Below are experts of layer 2 (counted from 0) of a mixture-of-experts language model. Rows are named router (the router's row for the expert), down (a neuron's output weights, with its number) and show model dimensions 128-255. Each number is 128 + 32 x the weight over its row's rms, rounded and kept within 0 to 255. Numbers have three digits each.
Before each expert's rows: "raises" lists some tokens whose logits its average output raises strongly, later layers aside; "comes before" lists some tokens at least twice as common just after its tokens as in all text. This comes from a sample of Wikipedia text that the model never trained on. Tokens count by the router's weight.

# expert 72
raises: "0", "00", " times", "th", "-minute", "5"
comes before: " |", ".", ",", "0", "–", "th"
router:123126134147160170107134168145213167122128163165126125194131087161077124118120096173118134129108144135177177183134087170097082111136132133127065132084157165095124122152187116156074131104122116144113120181154109182079086070142091103124076110090093102203086153133119142153126140117139141138145092135082129155102150109132115071087140159123162143130134191137142126122137093137146131133086
down0:173050171072089092113113087118130100151112117120151161152152122110082133126134162070121122138075151111123146119201155166164162076122129146104114122128133128114135111134188134075199117157156156136169169142140115065149179067146102128105155156146114146144112093082102102080127109189102064125117057080161149089165134124120141132110117156163222138123098110143106152083113097154162083159156
down1:135121143193138147110142138166171114143112110173068095109115061118125110111154151102092057111131207123126151041188105124166071114112010146126124109146130120159130182160115134142162195136162153152147125127070177101111144129135144095119151096147119151111097124088111113090103155074094105141102063101113141114122100119150163097135151097114099091100183183188106135118110147067151100133139
down2:115100131170152141188147135124195172073136169175106107094095103090141119139169141103123152114132126132150091075135167083155086123124084077192141137209189102104149145122132124156080053133161174133199144161124102133149155116119176073138142157055137168144190140127137160170084110151119120180104123196169134126144121117142134166164121112125159129095140131135189130169145145114065134099129
down3:174092123124163128085130127121129122130108165149135150160102083197145110191128126160079128112159117141116076146212122068196130114172124114140111120136160123169111144150091097114112146049154093121127135162127129145125068152124104130164136130121120051169111133109151125126148111137126181108100103111174122121103105106157059164150126167088107173116077115124124147145124129129131036177124
down4:230076106112074107123169121134176140087088148125118149157085144069105123125134138151088154142178136064179173144139085172128110129110118104154124133122084110156127130127180126115169098092109093197221126078168135157089095135138165153097097104080168129141070122167107124121160103119117170139114097149131106152062170122110101069175119105158093125131158129122141157134113107127062135164150
down5:111145134097147116094126207167096141136158153099180191150124120119157090076192137150132125090120114132149088145170151084053113105117105172159123128187064128086129171140108196166147127114076167137102070118139131098159111087149145124136095109150081101119122129172173108128137096169135138128219106151142104137124152126132153054140124129115188166124112148121177124174107080123208109083149
down6:095108114157089100090125150083119096145099086079129128114209132160120163118135128068131143192161142057144094086151118120197133122135133136073157062132137131143201157125119081092149125135172135050150100155189111105161152129178115153157160173101151129123130140170188154133129140132079108104132158148141099117136108119112066091152107108135140090117164162112100154103144162124147090123122
down7:111157177129158150136149173134120117129103134163117107087071150116088118241111164087096125104120151091144159144110101167102170161183177142220093136164155072162182145143104128166132112041092157138104079112137140169125132128130112082115205159153105185124125088130084129119168108158102124132131112143092144133118112129116151089170160118124107117127105112190079157169144150190108125137172
down8:156171134099114164131156186097119126155156142103150144172071092123155182122087164120071114150164139153147085100127103116105032160157058172121148134148088096197160139089195109105132075130109170121182152141135185152123128118139114188163151140144148130129199115197144122123142143154117106095169133121103123090105086100147136106189115115157118122141140115166163151113153149152126132083169
down9:166180162135047181086120081137103169156144136109092133087158101093094126125167106144147128111152149090166104140089096101110131153116164184119103160153101139083116120159081157118123156167074113105117124107097097115136160096129104146069125126095140111133100189176111137148100093153112136181190179185136109192158139147158125190036062114109087139091093160098126079140079110134104156077096
down10:109196133070083108132146084092148090121148153111120141132196113076093134124134105103107162146124073121076072107144131175153121146108131124079126117149135169093139076175130160171097094122058134068077094142146105124160119070165145105125131185115112117177138172147101149105138105128084175159214126099124166165102132145150071091073148135169196121115135153104167137057138099154111153183133
down11:157198143097186178142093120095098084178111103085117082174129120157147074088129140144150133128177145064150127139106143174114126114111118076187115089064105169173122153101159170162220091106108101092099113126107131122163131107134167082184136115089106128115170150179113174163113094107126134106187101160101098188104158093161190087123166059104126163113110113165130142148139094093144175108116
down12:149160151100099122112113127156157147148108146096151063126065106156155122157100131154004084148165124146127095039151158110193127202159087130120121102105196095091087170151125094154098100115154116138059102120132146141161164170145174079168154138108138141105142114092157089109120160084127128094151144085173192125119117154164119135073116172112143078072180091127102171120133096096114100140065
down13:155155053172128104129185184131134180190143151178160089152054121141139084150078174149147116118104170154164117198114093097149075109140168119180121101176103143194084119098184126132114096129152117161115093120100082134123156087132086146138155146100118108183136159103095152111128123112083112123151135100109111075054095166138171113158111151111143093163088107116152117164120105147151127151113
down14:144106144151141138157145151168213167139158181117166107134133128115158161125093056136138150171129081137149108194066110141111077159122086227127131116129129086132115133104167126116127115182086129120108129130144105137164085092142092161158202120145113090145148126077109081133146128080102117108148120135194088080052126092142174062143078159104188117090110173126123118174089134167088105117112
down15:077145132127088082120141151129135170099114142104128085104124120174145113147074060135179078124121161149145119115074125136147146104080167133168152144170038105123117087114136154148055149142126140069093148149149149112189122122162177163137125176131110121083105145136140135109084110117084188113189118190104075134079105104143157114175127183152092162147120108142090104137108194166141102107153
down16:099185177091116171173109039143070136155146121123161109113108143117104147125055107158185103058091172076116141105165106065147109154095078090161152141153124136068126132139133099081138140141150137075151112169169082100106144174105133088121108124148162127126118181128161107167105137107159089144096161082160156182166174108117153117170119121124094097116129058122166140098145149072161098092160
down17:153116154125071099118098139092164202185125137084159086117109089106098202153161092143141152095123142113144164142115146155162093154130124126153150095152127104118114098154156136115129103107089132201054137078151171087164153129188129180183106129100110162087097126176112135110131087101123147161171141095120185140102182137141143144131137126157137095165131158108095205125170129112079145127186
down18:176131115135114092134134177168076071187124165163135111071125155146121128131142163128188172136103182072144092110101097104086167123125149121162061085109135155124171196148181139117145056121153174102147128113121128105094120105146156182131076132162097067116081087105107116127090175066123195126131125145139110186108146087165155117186115149114094189138199122138108142149181150107096142061160
down19:118134141102156147104145055114060160090128185140141104112152141114121127063138133174135157129217100071149147160212123115080172056173102124126189064101113143105124116120143122159132129153129092140118144146092173076169190111116135097112101107101177167108139128175189191106080147140151129130153156105144153146090098191158103107124132115136113126138133113160175095149198108157116144087090
down20:123116102139082124118178081162089172146159067109117123127196139150146185129083141139078052146085101086112117156154121140096059122104082075099125106140123113190115111120139108131092128104146144067109112196109065152124174125120090172144158127180116128085104104067136158141110111113109175131184149101127127125112169150127101221087088139105180149091129097177119122095151122135150156121183
down21:135114168150102116114078145121121120171094106159137141155062139077072127145150152103129174130130121124062116150146144142098152091153115107138130175116079103168139057143093108171138171161119151128135124200139125161140108081121155162143156158144106133108139170120137167180146142102163121162070099056103130098059170086205166064193176110098108088124138102063139171147159126124129156148090
down22:131085078088169171144071093156095157134134133174104129108143187086106174124153143055086097156205107173107093102094128086111174144094140112158116123112203087139154130079175156108132143142098109186173131113162139165126066110175151116139185177145144102141119089166151148133136161099146219118116191118144132112158088100113056136125120084135136148136078197126118118144151114147117136084064
down23:141093085127101145082121192150099144126162104131172144112104180088142136121117140087135122108126126094109162114124082136141154084154190170165107125152114142068142125135153153114130076208169152160154175122142132169107130096115143135164187095108110097093142101147117153132123174114132183077073109145156138134176155115189137143080107123124142177115076142155181124143064124195117084119195
down24:078165171114111097184134053141118166076181127106134144109146077098088135143125085091156122159157156119098052134110155188202168121099113151094180194097146106128098157162141123141108163135101059105192134122138137103117139174134130147132141062133104147085099123145144151159116148125141104140149082161182155131161135116153148081145175148073108176114214201135124151128111168099189162092146
down25:127124106099166131113181124099113108101123119195190147116152111156203148168183087130149175196088137150089068098132143174149086112120192120070109144110146124137127074169119162078106165125146121116076147103119120117139135106121111113065092155095095101086141159136149110135170143062132110138144168174136146162071141082101101141156116126095096130096116095117119102083083094143095091148080
down26:148142168120147148132168100135077118097111122131077179120148141135139131077136136079129144146115128140152117113058121114103195093125086129113136108195105179139151108165128124150181073089113204128128146121159097096130106116141136172114195106105130148138125200141054122190072111151117122141088077108181123141156140127141184100137163139186132124042151147148192188121066081153124192161117
down27:140163166106153110111150106131160086159112114155162162159121180101145172111134129133094144114072095061056125158166121136145062157176129124179156064107140091128149125139143095101136126171142163177094156136149120140150148107147136147175131095073106133089132079143076096108132140155162068130073149169113102136150158157164134130105136130116096153222125136053066181119139108139066128094114
down28:116126165125121168086080113124119181138030095107123115138150154124171095179102083075145148108139162168104110081165150116107165149179149133137120118146180128102161137095103104093128147067174172078111152125117140143123123134074144139075143095114172198139129119097133146151093145177121101098111149126187124078147130088050141132109183167208130097135101114129089138042163122062158160117094
down29:125137094121123089125142100115112155112094142163127089097150111112128132113109120126157078162100136164119056140101186094148117162158087142107151140092146101100089163166116065129115060150071111069114128065208194083118120103127134149091083143129161122137120159097171104152102156153161123112101129151225101172089106086102145082189156119126151143159113212121097129137154107104133140155092
down30:159153112121167101159156099147174090172083113126125113086162115095122086107193133195141100181128168098130152140131148113071141145133111161125147144107130108117122136105134113122102147119187143152096107105186155122153102113100169118072080135078154097103120115142104159120152132062145128139133062071146137079206093179141182103160117155109133117189089149161102146117145049129125171142175
down31:144080143150138153114175102134112191164128163183138140198122126087161092119094141129146141166109164090113180167067141162129104126127142157094084111134135152099125112073154146137133093109086153155163146117083147179134136063142145083120115107173115085090066119127093119116142095157153087132151123098145098104112112142112096078141118135164151152125198207129163191104163187192060142062160
down32:070161117102148095101140107130153076211145102153176133145136100126105142124156121122144160153177120167162105159186147119130104172145124128115183127144062125165102091092151150097169142134062155133078142116083109121168180105142146136168171150106096015141063143169139149124113088159105100164114152189101126146105104097171150183147154129122073142063093121134207092150124139157111111141058
down33:126073161055106083093146142100136109110128140119160121153113119127113162168134133116091095136110100143145113073096113119165158055170127116091155162155098178132116126128152152114125110095212169120136088099100134145080126123125074200145120123111163093125124124108152115208048152104100157057164183106085165142141112093074135143067158115131141025128130136136110113135136069087135083131157
down34:123189144108091132059154177174111125080129179112128159178075083102075184211032110136137116128129121137129087128154136137098131139141109128145073118109103086156151130063152130125129100079138135127092172099069084160138173072117091139149152148129100169096118136134111051096121145150140093120133132194101094073128148097109092180149092137094085124131106139147149142112150121131107101147116
down35:107116148113096110156175139104113121079134141148133105118151114063089142106118145129141139121161138172146122110138175074098100135159067131181083154143090174063184121119131098128094085151134202179118102157109194134174121216177185140129130199097166107098114121093128158106160151148187110131095100077154166137142107133143091103099124094166151112111114119153181042135140109180136125125137
down36:155087143136141149117102075174139090135132069093059129116136147117127169139065098117087107142123088113112149013109164131145131118133128173087163145060150099094107166190191103169139106156171094155110127130122133113137109201173193113145184140094125190114131136173113155147119088165165134114108196117166137144089135113138085136142138119133085070149095131117139124077094037079116186149127
down37:169174120172167101099164116107129142100069145136125112132170103107123162148081156157143087124177170130098114147177118095156167172155074129071139108130111106118190125114151072106154085162190129110156132077129086149093154116065140125147130162112142106135152111176123054085138153164169059138118116131154188142066111127128127163143139107100133166171161202153138097127146062113071143116148
down38:145096082132087134125135099078140101138115119089156130113142084106204133162114169157161099131170151179137123179119095146121134125126172146062104158139127107093150113075131170164140121173159173121134162093087070098128143122102136169122093162139125141035152201142152127181123120148081077161157156137115125145163134113136100209146150151110135176109122123140088121118150101074115202067079
down39:147115178176144148100131110057124144115163113191120118076137019134133138134126152169083107164093128141126083119185139137114117104156155131177153145102164118103178156122108103136110100130113166152077081148113160157127180151118085162146129123101183120136177155112127089090101134127094015124071173098127143102149132172162112168121136132132116109161096179120115140090177183096120126124105
down40:114153120123187097088190096172104106103125108170086076108135107137134125129123057118172113133123098120112094160079134123151093152143127179149173160172084135133134100178146096114143132127060144156092104152080164106108182198139102128113178146085106135145139148098097129109102096145142107141104117124132193202143104092084105142088174094082040159079083157165103115141123068130112156112106
down41:129112110112168165222090082144092150127110167115159085143083111077136118071166096166114155114104177110114134121091103152179078120145175132087111099156181137106109147125185142166128144073155137120147163124061140150187187147171161144118148098086165098098137141110159119122141124087108104114108148041201147063120138163078121120122082058158103147176158116118107125110089110152069100064173
down42:119117162127158168101098195117155122121157118142122123140149119144107131145130138108086165160101147115137064127091197121203142071114139115117122158173193121103158155162090170120163088109097116076084105140104193073136141138164106133135130138133176122122163151156188126122172188163175099090147101112113141149129084134163135167148171087074094113135172110086122131153111191074139155130137
down43:087151173138142158093168114054090164163092109129090099092125164078115136139079161130065173122155190134106102062111162148138155180184127114119136134113131086125162105125120185123109169089115144106155157149105121063109152171158127083112158141109132163135136087141156156138117194124101139114177152115142158139114172160162133162190172116058109115222136112150110073135115090123113158154038
down44:111106123209144124099128135124101108131164123088163164109125147168134145143165130081100122156094172129133146104150110089088184192123161123112094119131108129131186057184131129178096190137183131133132169146104142111145124184111126124127129138184158167125170155087152143142069170167130135112105165128120134160167039131141102163084161110075069125141150139168117180117093142114120086090100
down45:149134122139134171185123098174122129138120147091177117190138148115105099152134110102117159121154082129143079147207079175162131132130109115106093141160064191134143111118172129120086156089105143083087119119110089175162148080076163106145099146176107103161151059058113099134108123130155194139140113152138148105135099173127173099134181100161138089150091086123139053122149099113091123159084
down46:149089187169112069210163159119136138085110133108180119087130148092152159091181167116162135101119111117098071131179125075120138104090084122146140097128140066113160148146085165111108140125176165151104146077145144115124107157189104168105169157133102154112099080165156117090067153138125157109185171129155170129173156122115098151133147193109153136085130114112144125077104142134113067188138
down47:124156107077108104149104142125139190177126157164106064097108077112054108143125144116168136141143175154123115046089128135169151146147143132136154092087141126094148098118154141133138113174172132123103136158129100140197134069105102190077153118167124148180123085091129146126052200122135135098082136148099194110166136122086175122134146158122112182113186113141096144091103090162091103152175
down48:118132137169157172033137154130130131157064116065118091134105079077164173130118114090147133107151159154164165141141111175163168107129076134154106124197150118133147176138140096054121163141140135147192125142147161173109159137114108154096101123131132154144156073083185093124135102111158116193129128186147133136136183112091158127115098133160163167114098088142153189138114166132218047120112
down49:160106101096163146155156107123128092115175127086102070209138132142167208159111160057119143178170105119111161102166088131146145133141109094122158123164119110120086140165090106153134115098122146160135156126136098095147140088088149163079119166104130121175083186086185176111117095125098186160128117139157067148122128118094105058166091114082107186117182147129161142135036124154123152147111
down50:179149070128123102162181118178169191154159060140167087134143108189090186139095083134128084110168129099145186134116122125120105137148130158113120152132076106144152193120133155144179128103084155155089131152107138169130137173123146193132132128071161123115093075146089122089129125088194161110084113164122184123158140130126124066179135095129099130156147126164174098140055112179073129156083
down51:171134103107175104176162135130116172132102150111166108086084121188105108110135059098166126162146151195149115134205142154147166087102135124162108143089111121156114112114151092091177113182147150141126147185146101134146129106136170165130129126108120070075096104084110196123122080161142194097093098132134109118167091099109118084117166151194079171145108148108135122109170101174133169197077
down52:125127129093158110106112082088211100104132114145102123094147162110069130203147161089109140077096102119144096100096060111152164142105143135115155150067153117144100130110116146106135139057134126136129145150074177178130135163055110176089157131076119177096114117139066131156150146130106139112174158114176193100131078053131136133127146139127173123083168122144113166145142159148137132116108
down53:093110135142086079065162134145099149089155171131097174159196125142157158166101104080098119165168118138095152110182132126115131158110176105110147113095151105092098104108111122071150149123128132119108195140091168167097138117151081128120125197128146150153159097143078137121155093215118122179167177118125135088140126152113076131142150167125102117120117118090145189149179138084100106193108
down54:147119111114126142184098128081122129134126132125127126090108190152068156063169157145153138142124136213125148106032165136068137103090144110127141118139155105205166114132100116099082176169125135119131125151120144130196145169143136054158136150127192181133117143106112088138156168131152133154079145104222152175129095149135124193083107096098077107117122181104149203090130157122160102142064
down55:172211128146114158152171150109111069123048107086089147137132163039138181099123109118086083105089111060171143158145132164120128130087107127121124087123100080157107179120119168172130118126135113104165124120121177084118086129078060081124084187124097114132140035131148117117143131126136124108171111152158140143106147158156187155192141081136127102137153129165129102094146044122113106125166
down56:159118118135165097176100107055121129125151156107157150139136103108086096145108078180162105160100160165184158178175091145035101203101167121162071102142104144151128173093124142126113174159194133104130169153070137149140106123099047113096188130199106127123158101114136107083148215135135159098136137119142121144132079142156113152139139164123175144159144168137149086105093137118125126121115
down57:190133116095111087107126100132127138065110126143127089099129142150116103155194208130125157131160134156141083157180085096180097164129084095136130173183184169147115157105173090092111127081147101165134112063125088154182101091130130179140116070122127130104116111173133185075132162135156141168135131140144132130064117116208141147125136088121126210179083135113125104119141165101120118173110
down58:145126126167156151138141121152081109151099140130172140120129128162141189094066156095114150111120109098105148107129087113137080177170174155158155142135125074159157126134159087114155143119115137099140133162174049229095081122133118089174144120107187139167153132183231131141073126118131196123085108121143072119148083058082092119156144119090160143167084148126157126145125138145185100156126
down59:156131117129110091119079095144123156143116150158120127136128130043130159138125194102133141078129136073123133125133073136082153084131121099115138114075099085164115134108184129155104204131111116172104123154081176144129128151152078117191092111147085102096134080152126125119081144153137127090066110132135088169090104117111104132184121137149089131125189055095154129084067112121133103143126
down60:106164140090137181108149137108155111134153083116141225162114180156121090143152181140153134099189173142103137151126086159083132128119049120126093096097100140162129112155121122067132069174082087111159104142153151153070132089070113175174155152101084131178171130154180139131157074166131166114144125127125116164091103134111105130138106133107147105097119166136158131183145112150153191134151
down61:156156215115093149177112121162084138145086131099171119168151157118170148113150124127137160078121152122118081151207104127112080117116109146095081097134134159121124138088137141155104145154121153128094146160073171082150118159075103178158106092165088081181139153143166180107129126181154154100125098089087110145085161104154100116130070129139131173118096149117140146135109140139095136130137
down62:101102074152130165128087120090164101188158140150161102139110105103084134088098104142149158129128167137134126137142158145197136108106068108126071115183112147150190141168109138108164139072118157094181143069088126140139191103135158110155074156197115156110151132172094143154146164089116082199115142122160114112125193105072101114103099092066159085087113088171137135113116168107118134174128
down63:174119137097123124072172106119176065087153093162112108169141177132119155159179109091141122033103160170093106089080106125169147142170123124127127160082169134153152193090162136097107132107212130114138132127171169148110105134117120132107160057110141125128109073241164129111101133069140149081114100196108144177192095127160097168159134072164150112092102119146145162185127152118093102151152
down64:140185119153083084125145143123136150135155098071077139148142134129143153121121207088072126167178103134119131109137132124061123140130152124133146130102105154132164148138103114152088070126142128126174169106079180172117140157113099173182114162118135103107135116085117080086163108173092192163113145069084158089159104117140185076160107088154129134133088065133102121087106143165120093098139
down65:121121194156078143191102101065058147144144193191160113108122168103186138117117157133171131152138099134115107136126114070142161095125159122143141111131121135062096140168100087174152122155147151100114137127157090094154089131106072070091128098158102133149145153066116166105143183126165124098167124100143046110089121128097183167080085105092089154108094154091133126108101094135089130145110
down66:128147198133116115130099127134114110108087097118158105100116129126126147108114089143170197088143111139101109129137095117157074141138172148137148091142163185112072107126056123113101147166153108123141119145129115113137096214124163095059095124170151182093162091136146131154135166127118139108146149080112123128150108156146146156126131128088107129157126173076117123102133183160122132120155
down67:104099222117133135094112126170119148158136161158141099103130150127113121079095100106155114129130099103101083163116113111135115107117105176108138116078094055152143119139145101143121070121134121119115151126100168176146095124105114130125157149164197172130166182130086112161051081101063119118121115092186126169106121137174141092099132091109086150130098105138127123130149134120153058132136
down68:187105098190072172134196160066105173188140140147132163113176059123119171115097121177157098105162130109182091129170091126143073125172133184139132127170126106113145176137131129163147138096130119101166122155146078129079140128102119134099113172121154117134124122161207121073128143112127157169153130147116082148122170126084128102124099147167072152146081131061103224126182085119137094138124
down69:056119088093107157106134125152150131141072079185126145134153137123161174137067159155105115188130106168177162078166162125160126135181174169123126067189204138105139130150096150171103126125108117145157136149124128083140167101133133144094105121121144225134149089156117074108138182146160090133137131129150202147143148145119114106128088094166100151119092173120133155088134134096098100148136
down70:148076117134116130155102126156146115133203099101112182157101170146126113156129141133124067134072093137088109145092183125146174147111161082141145141054109153124094107112131059055086161116178072132114114110140112120119139116150089130137171127107088123126100076098099114047177163112104128162137138155132110102150102082079137091200111146142126159101091104063117130066121197109093104136183
down71:111126151083066082163106094103108143157127091128165104097122156081145169092106073109156107116152078105137116114120100159085171129186148158140160105088129088134120120158116091149139182090088122130125164108056200132050146130107128146115132099156185093098155153137092147200150085136135079099123119140093157121080151206182173145104138139141117123090101099156119157109134102105139109053100
down72:181159154161159142146083117118190131167201196147144069080155147114088175146127106141105099130099096141157161126125097091126128114096073139159102119105106111137122166182224077114184152101145150146127125129184115135088113141115091143083154141126100103127131100154170105129169107094129170077123123088110133121119150117130164142119154131127107081122126190089161089142115159102113098212140
down73:101120147076138206117118176187116126076167049118099146121172102149176103118128093152145175112136184123169132155135133141065085085125114178124124114155150158112112116107167154154037084102148099118119126106103160124113151118139072137100138122192145124143085122051044128151074184105115094126080117204153092159126145114088095198098160088072154114155126212133130123114151124131148097118122
down74:128150105143101069138194146165133172111106105114116104140156196155117174144171175115155155117154104038097106126096135118157151176079115144072126119099070151116115176157155132203135067055131160120103100183120079091107091120204107100149160129088150120147110103140129123205116074128089104143138089181148105123107131133175112139118197121075104112147100101116212110177073138134114114111148
down75:148154131085138128176120090179138130081133138139119113130147165145156127115149106120120063112116166160158135053101092077083083165161119173133142105127073207113094106106113164121171136102073116151113094169142122124167119130109115151126116111142136047145146114182117149127117139155076108096202103107149083132086121155091213170107152070107135103128141103131135150160154147101140093094117
down76:136136089108152172182119156165166100121156154090166181124114091153144105134144144121167095119119085125165080143109119153100079161092117103139174113166099153204136133138169134127160146090186151119125160125089110145128155151157168148166101089146120127121050065117120161129052180073112198073168188137143062126067114084135107160160118128129162123088140128091184065136079168160168131116089
down77:139190113115097055112167104147136111116125178151096120155098140079168130096109178162138099085125110122161136111069113127146165241138107092092105147128137104177112124072127142091100106126097068147148078089133159119159169124125155168118130170100071147114116161115167125161117075173107062136172127183180135178109157172083160145137176105120158075057114150182089146111154081140151090112114
down78:152147046155154138103141158151147116095076161128160098156083132129118150178142123136090152159139103120078146166134162141129112140112118082137108053091178129079086137078125120170150120096161065137078170140135047169138164054127132043081134151103127112136113142140103094124125166142122133146136103052105131085127198169125082127104116136126114158220111118080072153150113080096103162180055
down79:146134094113122160079143144037106122112115173151105131124132169096128076080185081129075125146121164060107132089130111089117109191152137125136160086146113114149122113166137130116136088097118088126138150142186116133114135125145153120085105132160130131119079144110084118107128146143148089099103137105081143108077092114128081123098131165128093156112136097132145166131163139139093113115090
down80:165147136099136132107158172208134068073091172153118160160108102183107157159134121102135154147131176095132099133102099163113175125175104065135187109136086130116139127188134033134136096146129108131132117055087117065135139176065161145154122143155186117091150129110120153107093107140061103089077114103128165088154112139127169088118141154155085131188118128093128114123113120125121101089091
down81:135175135116104084086096186131137118140060146123087173144127161150145107165116114057084118164121171145117106133091141139123156162139157098081139121125110148158095162141139142137120184108096176141084110082125159160132124108141152180155062085146119102102124162132163156074064126151084149157097094160078130171092099100133128091093100142061148061169104110168123121097114066150215126159086
down82:112144142154113107106117127160125160144094081147103079143103151079143099120073091124153100103167135111109124071199133117102083121116088102098148149152155133097106102174119170086150085081107126153123115176168193157099137088172100116074102169128121152067138141110208140169139237168137152116129134135100144156167123103091117135108161161095089118186106127131142130182118176108118146121136
down83:116086149142122063083158077139078090085071132134126122161116155119077161124151144102142148129142172097123092125115142152117132141154101094120120080119117116125145124141150128091125172159116173153138138198093097201138181064130129140137128152125152110113105186160116126120101128109134130127135140110106168146139154133179133078097150128082154145105145124118103123160049132184059119111131
down84:113129142070172194139058154099128123153130059101150117050169091119128124110125142122166132084151167162145107115167164140121068134111138114148124112120089157091050148199123089167152134079177085133158101093180110086135144148117079092101090138123209141157085122097128197114150149108119072143137145105150146154195148091072133165069153109106089143119172124164091127137120099090137095134189
down85:142147127147146188109148121166169081124170107118091081126139079123054102161142100122134155173149114155177137101147108100160102127120098099113146123109144093101049086139110115111147210146131109120115134077142156137133151131117103177120170140079165141108117131110119081153159126096089100108104139093155129069060188137111107096098155079157122138137109141116097126122108087179101117144077
down86:198100134158127134141087145120095151171109151130182133106147109150092168075165117092084101078098142143202132144141121145119174230118114058094115147148106052084143152131129100072099152186123095062105115106140146068164201100151106068152133090124173114192164124186139124150116106157165144152167105149147102126133157119133117160139119086117131086158164100184091118128157134171174122111174
down87:110164109174155196134087147124126106126052202101135119225112180180122141109156053113156125109102158195102129110132101101094052126119150096105146121131108084082102076131137123097112069154123149142127159138099143183136181155139118138164159115151106160100121139142190176101119179133145117106115152138103125106169148128123131110113122132097191144244179156105165138126090120155088155119135
down88:085175165066065134153142126131109120084095077116177116128080133104132167139130151136161072115170121159079167072093095168066128123178086128093108134182117108129157149129121107153122060146141186179087120134127112129115122141185152134163135151112147220076168161161163073124182099100119103106106136131171125133131146133132130134092085180160096104125136120153082126144128166178160129094177
down89:101172199106104112171130096158074131139118068170160143100171130105136142107139152083139091093152128145080102089105089106095116117057114146130162137141130110070095154097046163175136145047150145138123114106149144107189079126111124193184134165164153078141092099130102124142165128079134144113151106141111147119130136140135129187146129083128134159186130097140116085134115177157163109137112
down90:117157134115148150090143113142141176176103142162119159116158159171183091173105112124174137126146130122137076130122148120096152144175175148132130126110151110091141123123090143122167145127108109149114200108100090121127144146087109135085157062164085105164065133155128025172107098147075178193133105144095114151115045116134122113140154138118115163129160154198106084149092169094143125101154
down91:156143097146140164088196166197127093098151093148075102106120141114111147081112113150139144128078123078083111127061036118127136114138158150164107134131069137135109106142098174090165129153100090103142130162120035116122160075146116169105168146065144100148094093120116161146189092058122112153096115113086095111093061142133170060140143135087118162180164097108168155140177125165147101176162
down92:186095121082122168123182052074161139175133071125161097119149014151172074141151076087119184119149107120134193134135062181119108119086112141050128167148139123154069091111132089113142128136127178161117104134113134150142114140101112162109083121130118127145118157160136135135105082064137175150134058100156105165087157143136142134136092133137165142128083156138173123079118086143116165166164
down93:160108131181042147166093074135153154145107164088068116137110091106160178140119179153186150094120074132122106077140106137095146154099162113131121152108195104117116134107132116110125102154157082139140093115122142146166100142129159165081119170125132169093127116116146062102167209116161098130129164115156145166094150152118164112156093127119108199119126131102130135062183158106136067101111
down94:138132156108076158120138097167112086108071148150130132147132129126154144106183205166120139113106160095149128079099101049181073136084147196141136115156092133130117064126066112139094134149083100116171144142111081142094170176130183084171173125157085120172141119123065124121117072134126117139058192146168127119136057090091134111098124117150093114184105124138122087155165123160106093101173
down95:154119146105159171171150133145136159153158141159105097153091161093170101129083093071106136134141137102113183142086149096116188094100134120177178153019131103133142141062157162059151116110073082142151152119135188093124093131141120089177142149113162161104134116123127121152113156144179158144093133160161195151145149168079089129144142155132129185173121106137153121106093133114136113103088